config.toml
num_hidden_layers = 10
hidden_act = "swiglu"
router_score = "softmax"
norm = "rmsnorm"
norm_place = "pre"
attn_scale = 0.177
init_std_down = 0.00357
learning_rate = 0.00159
decay_fraction = 0.599
decay_shape = "linear"
final_lr_fraction = 0.0
train_tokens = 321400000
Below are experts of layer 3 (counted from 0) of a mixture-of-experts language model. Rows are named router (the router's row for the expert) and show model dimensions 0-63. Each number is 500 + 40 x the weight over its row's rms, rounded and kept within 0 to 999. Numbers have three digits each.
After each expert's rows: a language model's description of what the expert responds to. This comes from a sample of Wikipedia text that the model never trained on.

# expert 17
router:463579502457507446557500501468464491495532577520498429506479532455427491479461496511494469491467443509512482456459518485532519488493550543435505487458432491401479480521477525503547483484501539
Tokens just after a title heading or at the lead sentence, such as He, She, It, also known as, born.

# expert 1
router:473538443521522502495504480456443496539484503517535473480530466452521515523517546499452568444557488415585529453511408472461565502500489519500471562517509501566548542560559449489532479481507528
Word pieces inside scientific and foreign names in taxonomy lists and rosters, such as Palaeom-ic-roides, benth-ic-ola, Dnipro-pet-rovsk.

# expert 43
router:432486467522521481455505500433479441532536475484518536473474423461542529522516525415542554552518490496497503518521482514459467512485488503534453538569503542526537491497489519507562438453444504
Quantifying adjectives and determiners before a noun, such as other, every, each, several, various, many, often after at or on.

# expert 29
router:487466510517503467508493462519545478535553493513503503511523473464497526431527552551508432492521481468465571517496511463449535545462413446463496491510525566577496486479506520540490531468480530
Word pieces of South Asian personal and party names, often in Indian film song credits or election tables, such as Sh, Raj, Bh.

# expert 32
router:551480474470472464442564506502553424488461521466461514499555456533560511471471500425539466473518452514490489446555510567513471494467521531499475440496474458488528487525463459479513459519562569
Separators in football squad and career tables (pipes, slashes, dashes), plus sports nouns such as game, match, teams, UEFA, Championship.

# expert 36
router:477479472458520493411576565544498549531454455493522498453565533501513499519442509482478460552485515528451446533553541608541497458442570462480542459530478479485467515489472474507495539548468520
Nouns completing verb phrases in sports and career biographies, such as took charge, took part, ended up, served as minister.

# expert 41
router:519550523489544506476479465510524529491496463492475532501546530562523447503515443496597488569422516546478484495426517482517490463521577432468509543534445439429550502442487440495514560543486543
Adverbs and connectives within clauses, such as not yet, still, then, while, often, plus opening quotation marks.

# expert 40
router:455504453518524538547527479420470523586492549473502402458507552492560468556532582557469574507489417455538563437422435533547511513500528480511488402516469502536551545533499502516538483493537517
Naming words and as after verbs, such as called conferences, named interim coach, known as, counted as, titled.

# expert 56
router:451475479504427546474479472425497543565451557492512482433544495477530495520465550539445529514471501487499500515528521439478504492571437506542433547545492544533506484526511478430450509502521436
Year stems and numbers after between, from, in or to, e.g. between 95 and 100, from 1974 to 1982, plus dates and commas.

# expert 39
router:465548475543487477448481478465510490428496521616540472527428443465479536521406528473484475424539453471484504435485484562471549529517470488493537509462394452526521448414556528578455420466518486
The word "the" after prepositions, plus the s of Men's or Women's in medal records and sports tables.

# expert 16
router:459502443534494481471484476457478488504487473493508473468534461449519548516525505528449562476548490454595523442527405463490542508500488522460466540484530505575518526525558446493561480498537534
Mixed pieces in tables and name lists, such as numbers inside model or unit names, commas, and, slashes, and name pieces like Leon, Austria.

# expert 54
router:488468434480486503478489470492452483557467475498499458477534467467535543477543505518458548503533484363575524465511474464477544517487492534515486545514527505584528532570561445480563467507520533
Route designations, numbers and place-name pieces in geographic articles about stations and coasts, such as US 611, N11, Gulf Coast.

# expert 21
router:466465407560539488455499498438446514505520459505535509527536479532575467524546474567471543461528491444568519507509487522489528501540436529517489543508482542572487605527539425469500532459464493
Field labels starting bullet lines in infoboxes, such as Location within, Place of birth and Coordinates, plus the dashes and prepositions around them.

# expert 47
router:479516478541503473471491456477454517527481498499516477465529448451538527508514547523459587478528471359551498461528430481458577512493475533481473562473531515575516537549567443492566470510528524
Final digits of years in date ranges like 1975–197'7', leading letters of names in lists, and accented-letter byte pieces.

# expert 3
router:458507488511505470463509474469422500534497488515506470459541465442535510529527531506448575486555485370588510441546401459467553496502470523508469550506525476574536542548570462528522477519493523
Apostrophes and sentence-ending periods, table cell numbers like 0 and 7.0, and pieces of non-Latin or accented scripts such as Hebrew and Japanese.

# expert 30
router:455486479519508490465497489479443512531494475496493464450540483445550534498516543511445581473545474433577515444520412450451539488518463515479483552515527503572529528559572446513547484498517518
Pipes, dashes, colons and inner name letters in results tables and unit lists, such as | in prize-money tables, Fabric-i-us, 13:01.51.

# expert 27
router:438514455530502497481486473465476476526494501506494448462514471473574533534513533521446548479525462407533526465562407487458537517520488515499483552494518518569535526524547445499541484478537534
Digits inside parenthetical unit conversions and ranges, such as 12 in 56.12/km² or (129–299 lb), plus year-range hyphens and word-ending pieces.

# expert 53
router:466497454508504487480485470463475480535498480502524429444533477457543551526500545512464537459550491386564520449540397469476554508510487518502484549504531537549534562509552453549525475486523529
Digits deep inside decimal coordinates or chemical formulas, closing == of section headings, and mid-word pieces like ar, at.

# expert 5
router:482496442495482477471473485455439487521505479494511466455527467444513552498506528507453535473535495356520517429566427462465578496520457529460465543477519513556520561537549438509543471504507544
Mixed word pieces, second digits of years in ranges, and table separators in political officeholder lists and tables, such as 187'8', Palest, of.

# expert 59
router:468490466486511486468494494463477494530483487494533440442535468462541515504535518513461563471536485369583498434521452454441569494523477523490475559485535490579557503565547454498527483508509519
Hyphens, digits in money or coordinate figures, country codes like USA and CHN, and CJK byte pieces in tables.

# expert 24
router:435478468555517537458517494488516512562465517446548510402475531426545457541519535529490528485534410461577477526531478496524560520558528460482516570532514450542547478538559438441539516582529475
Decimal points, periods and minus signs in census statistics and number tables, such as 92.5 males., 1.3 people, −12.6.

# expert 10
router:580517534556474478585495505526506476473511568503553532567527593526469481462556463498463454492558505467456530476518435516506452535464525529488523480488579511449482482556521486419516539499413501
Table pipes, separator rows and line-start header words in discography and taxobox sections, such as Scientific classification, No., Original, Title.

# expert 55
router:527456460486433467491474585442414530477460482487508488473570546487507535541503424479481576501515526467495532534542452491566498497477460533544514480516493552517513556428505501524424501463488520
Double line breaks ending a paragraph or following a section heading like === Film ===, before the next paragraph, list or table.

# expert 19
router:488475554511452506537441446446531463512542584498498449577423520441545476418571482463543537447455410523468544485498500518572487478465454532536511492431511531483445541521458501525438508485486477
Word pieces that finish row labels at the start of table rows, e.g. Aver-age precipitation days, 3-rd place, GK, Win, Loss.

# expert 15
router:476507543458477512568465461523472510425535574536547558497540515516468491498557500514495475451460580572461442556488500520471514560557500496499441538492490540502528478462452517504473447469456419
Common nouns right after the, this or same, such as time in "By the time", team, government, season, form.

# expert 63
router:466525474537498491475501487468445496524490495510500459448527467447559526512526532485462592480534488370510496438519428469473530523517480526512484568478523535576528549557557456513542478504503514
Entries in semicolon- or bar-separated tables and stat lists, such as 13 in election or career rows, names and percentages.

# expert 57
router:456441553495537492484577523495559467589554530455542476478514516485513506563440452427528483514513474460531557422485537482492549532486518449561497565467529437563570440467435484490491453485529537
Word-initial pieces of team or place names in sports reports (Ox, Char, Gian) and income in "The per capita income".

# expert 28
router:532472494473475490463510498439481489547507503530508500449533491452512507497501578495474583456539513456595460452527411504481566513469454574533430553490554501551484518569572442485508497494476544
Mixed pieces, above all rem in remake, remix, remembers, plus UTF-8 byte pieces of Japanese or accented text, digits and suffixes.

# expert 46
router:527473536498480534556412490529541426496514533486448550564425526528506497426525500533513442479519430533500452480466531506494543581437533504414572528459439507533436544502508553509473545423515448
Field names at line start in bulleted infoboxes, such as Phylum, Kingdom, Subfamily, Directed by, Died, Area, Compression ratio.

# expert 38
router:481505462494517500485482488463457478542492522500527484458522473467538534488517542531448584484543473373550518451530409453445562498502451500464485554519514495556539558563563448507563471507493520
Last digits of years and decimals after 201, 193 or 37., e.g. 2019, 1939, 2005-2009, plus cells in medal and vote tables.

# expert 25
router:466516452538500492469486483482454482533489487517476448458515467473505543538519536507452543455517467400624513431550446476480596493493479519514479525457530515561542532526546436496528474491501525
Mixed cases: vote-share decimals like 65.06 in tables, word-final pieces such as wra-th and my-th, and of after nouns.

# expert 13
router:497536492501555488487512534466514569517536422446556541435540481529469514560435479441456545486562518532528576515582520532470509526524541514494487461515518510488479556554479558466568598442531562
The articles a and an and the word one after prepositions or as, opening a noun phrase, e.g. as one of, following a failed.

# expert 23
router:492415520540490553532554486481511478542509493403471496477417550535491451413561502495479440451535446498439504512460488469549489545446448475450471474526492473445554469496516528399441455473504511
Capitalized institutional adjectives like National, International, Central, and Summer in time-zone infoboxes, plus words in census demographic sentences.

# expert 52
router:548472496418486545535447415482492433488469528477440446557528379481518496450442525542463478503469506450496486489541435479467473486514448439466490505520518553579498562482536491519422451467583543
Geographic and administrative names in place infoboxes and biographies, such as UTC after Time zone, County Antrim, Saint, -burg, Republic.

# expert 50
router:592523525474468469469444449462504509507443402449438450474559459441506545451521574478486489444546503476537541456542509469544523437489435428458486528518438549539464525594528453514468525492584543
Sentence-initial According to after a paragraph break, and opening parentheses before goal counts or ages in career and biography infobox lists.

# expert 51
router:518562439495550530448535469476494518579557474477504423452538507530485469531521441504441524541457448449516549536542477501573541445517464558438500507530492539528517555506551461513519481455559547
The verb represented or presents in college team season openers, such as "football team represented the University", plus score-table bars and dashes.

# expert 33
router:541557572458512546464439565502451468476585474513492500512464494500531530557502465473514512571432480490515446524518544570482499437497501478574502537545562506466420506507503574503461524482465562
Nouns and adjectives right after his, her, its or their, such as help, resulting, former, father, new, result.

# expert 35
router:470523467525515479447476466488439506542483474487515482465548453486505519503517533500485577483548478396592489421517419466496548461495500541478470561498504509554550568535569428527560495505510502
Table pipe separators, mid-coordinate digits, and odd non-English pieces like ç, ş, oy in European-name lists and tables.

# expert 22
router:461516464529505477478491482467450507545496494499530449457536454483550526501511534512440536463555500379576532447546396458473523514505474524510475531492520514576536563518553445504547484502516523
Digit pieces inside numbers in election result tables and stats rows, plus fragments of transliterated foreign names, such as 1,149, Alappuzha, Dianté.

# expert 26
router:470477491495436494482510481517561421493503523522490432453505551446488448433563503572463530519497497471513477497543407552484482466474456510433518479506497471504535534556537558505449578504521508
Determiners and numbers right after has, had, with or have, e.g. has the following, has a total area, plus election-table headers.

# expert 0
router:455540486575456475420473554444470536559482456513512459501520464452570516553498570430472570532559515442536434496495463508498551524467435476463535544465560493560530477495515490482525534450495543
Final pieces of species, personal and title names in dash-led lists, before an author citation or parenthesis, such as cedesti-ella, bab-ai, Kellogg).

# expert 44
router:473525452506503484475504490472471490516488485506505454467539456463524529520525524498456558457550494398590524459514422479451550503512483513486497557497540495585535550562547449511550470491500505
Pipes ending name cells in TV, awards and medal tables, plus name starts and acronym letters such as Luc(inda), UA(L), JPE(G).

# expert 8
router:513493560504544480518521572528472508451446533535464567596444548525488463520533492464535452501516521553462521444496548444506480535521437515481588474499529516489481436492498523533470527544431412
Opening stems of Latinate words in science and medical text, before suffixes such as -ing or -ation: conserv(ed), rec(eptor), affec(ted), prote(in).

# expert 58
router:569506478533574460557537457457452504501570497492567448497487537535473508484441545524456509489569471475462470502514468512562445588538513546478444560526501468455520492461436450418441470460534484
Words and numbers in table cells and header rows, such as first place, Result, Rank, Score, Home team, plus sentence-start the.

# expert 34
router:545507474523463461484549521503469409594489504462466489487544435525539488530493477497471472557463545520504484518466545502555499488525441452512527485516580486500564513500438515532507403513545474
Prepositions, punctuation and venue or team words in football and sports records, such as loan from, to, against, Stadium, Arena, goal-minute marks.

# expert 49
router:447495462523496489493488487452443510545487489498501491460532464460543524507522533487439577456572481450549522455501430495436563499517467539490473550482539508577534559544559457488524479543505506
Digits in lists, scores and prices, like 2nd Battalion or £1,450,000, plus pieces of Chinese, Arabic, Irish and Spanish names.

# expert 2
router:456500466505487508485515526457482528540485542508531420525539482479543511494490473461480545464574513433466536423497416462499563510534497557545507549501547446487487477528519478496507424518504479
Word pieces in automobile and motor-racing text such as car, carburettor, GT, Toy(ota), plus separators and digits in tables and coordinates.

# expert 18
router:491463546477508468514568539520476580524493576568520512453516515540435451546527455430535431528533520549461554490532512437562454500494561550522520481501546525431464469517477588535541431465469535
Past participles and past verbs after was, were or is, such as made, released, directed, awarded, mostly followed by by, in or to.

# expert 7
router:440513448503508482489469489457447499531504487497505445455533457434536508515516521538451544479557470378618526461515425452454579496507496511500492545490513493545543524536569455496508482492528509
Digits and number pieces in election and data tables, especially decimals and percentages like 0.03% and years like 1943, plus non-Latin byte pieces.

# expert 4
router:464564513497539498454456546553493547489478399437443518499551490590530575494503526548533519490502517498472440576546476493514449513436473443542486505472498530518487506425503498509487557527473510
Verb stems and suffix pieces in running prose, mostly after to or would, such as view, deal, track, prevent, -tions, -ize.

# expert 14
router:509511549505537491527549435546469437488507449447524523492502442524516524475437549490553432488538510570443506485482548474541471506480495489486481460508462528460490454471504515489451401479508526
Starts of club and place names and +/− signs inside football league and squad tables, e.g. Sand(efjord), Ur(ædd), Mar(ibor), 1+2.

# expert 11
router:570491484573521474470565454565513498531536490436532515436443503471476537521574527507425428479495480495452534479471534476519488497441544494503504551506523478460529513532458452421554443493554462
Name pieces and results in US college sports schedule tables, such as Aub'urn', Ford'ham', W/L, and player surnames.

# expert 45
router:441517440517497505479495467452431505513494493486510485477529457470515527496504532503461573490544498427568508443534400477470562488503468543462480550526517472577520524558559432504530474501514507
Scattered word pieces, apostrophes, Hebrew letters, pronunciation symbols and conjunctions like and or of, with no clear shared context.

# expert 48
router:455538470502492477481493488475436483541487489519542482474527467466539515500508525504444555462554483464591520441517422457457555490504471535485495553506522496558537538536558451492557478518505525
Pipes and numbers in vote and filmography tables, plus inner fragments of proper names, such as Virg-in, Ch-oc-taw, Amaz-on, DioGu-ardi.

# expert 12
router:424509469534497492476487506495454492522494494503497454455532468467516529531510529509463564491553481410578520449554393456483557493516471522484483533483523534577523516530558471542555482496532525
Pieces inside foreign or Japanese/Chinese words and names, such as Gu-ad-alcanal and 警犬, plus commas after However and on, and, to in war history.

# expert 9
router:434498459496480499453480489484448493512475486495481460475543492463528525501521523530433508480528467437597518435528445463455520478519457497511476526469523558570517507550544476535540484526512538
Country, state and city names after New or South (York, Illinois, Korea), plus tennis set-score digits and table-cell bars.

# expert 42
router:473520476485493504511498519437434536520452473502524478447490489487554466530496494485464561515526516447534546482502422508497513427457479547482497531455594508484549463523539485525533490493444553
Track numbers, instrument names and title words in album personnel lists and music reviews, such as tracks: 1–4, clarinet, the LP.

# expert 60
router:472511461538487486485499497469487472524494482509504445454517474458557537516511524494455577458551481463624511441525403456480564490497479518494474552484536485563548543511555438504538484502524511
Last pieces of names and words before a line break, plus ==== heading marks, such as Gall-ag-her, Silmarilli-on, Wer-ke.

# expert 6
router:498554514475528421556484503482529555502439432505472474513530477510448522578531476512550493461563493486501515478491453500434502426542558477445576498520473452531501512578522558541494542538485516
The word a after is or was in biography lead sentences, such as "was a British equestrian", plus birth dates and years in citations.

# expert 31
router:568503449497497453417498491441442547524512413511471450554502447424504459585459549554411542469456537459598490478532423463459520454427482489540481587507559517561526557452495466537534417439491508
The word right after in or a year, especially fixed phrases like in front of, in support of, in addition, in limited releases.

# expert 61
router:494533477540493439512519479468423470511478507493465460448506478449528515503517476512429541464564475440602528419486456464530515508514467522516492552551568526510520505558554500542538467508470528
The verb follow in series plot descriptions (the series follows), plus Japanese byte pieces and name fragments in sports and TV tables.

# expert 37
router:542573500399536534449487548450460544475466470435522546470585446454464480541514424522502504476519530447509466498509440514424485446467488517498471497497591504506551459468555442584558585511486551
Sentence-ending periods, often with a closing quote or bracket, such as )., ". and .", especially in plot summaries ending with him or her.

# expert 62
router:549450464512431478534462469503535440580455424461493503541514475433544525518513547533549511523516505461567517535516431520474542442541476456561557521459474473562456520534538466502562495437559449
Field labels starting infobox list lines, especially Country: after a dash, also People, Position, Turnout, and words like after or in.

# expert 20
router:466505450526486489471484432481471506529501496504511484463514461483510504542526525509465522499549475427583476433559411487456551509514470539483484576487519515555545540555536420525507496526535510
Final digits of decimal coordinates before °N/°S, closing pipes of table rows, and scattered name pieces and pronouns like his.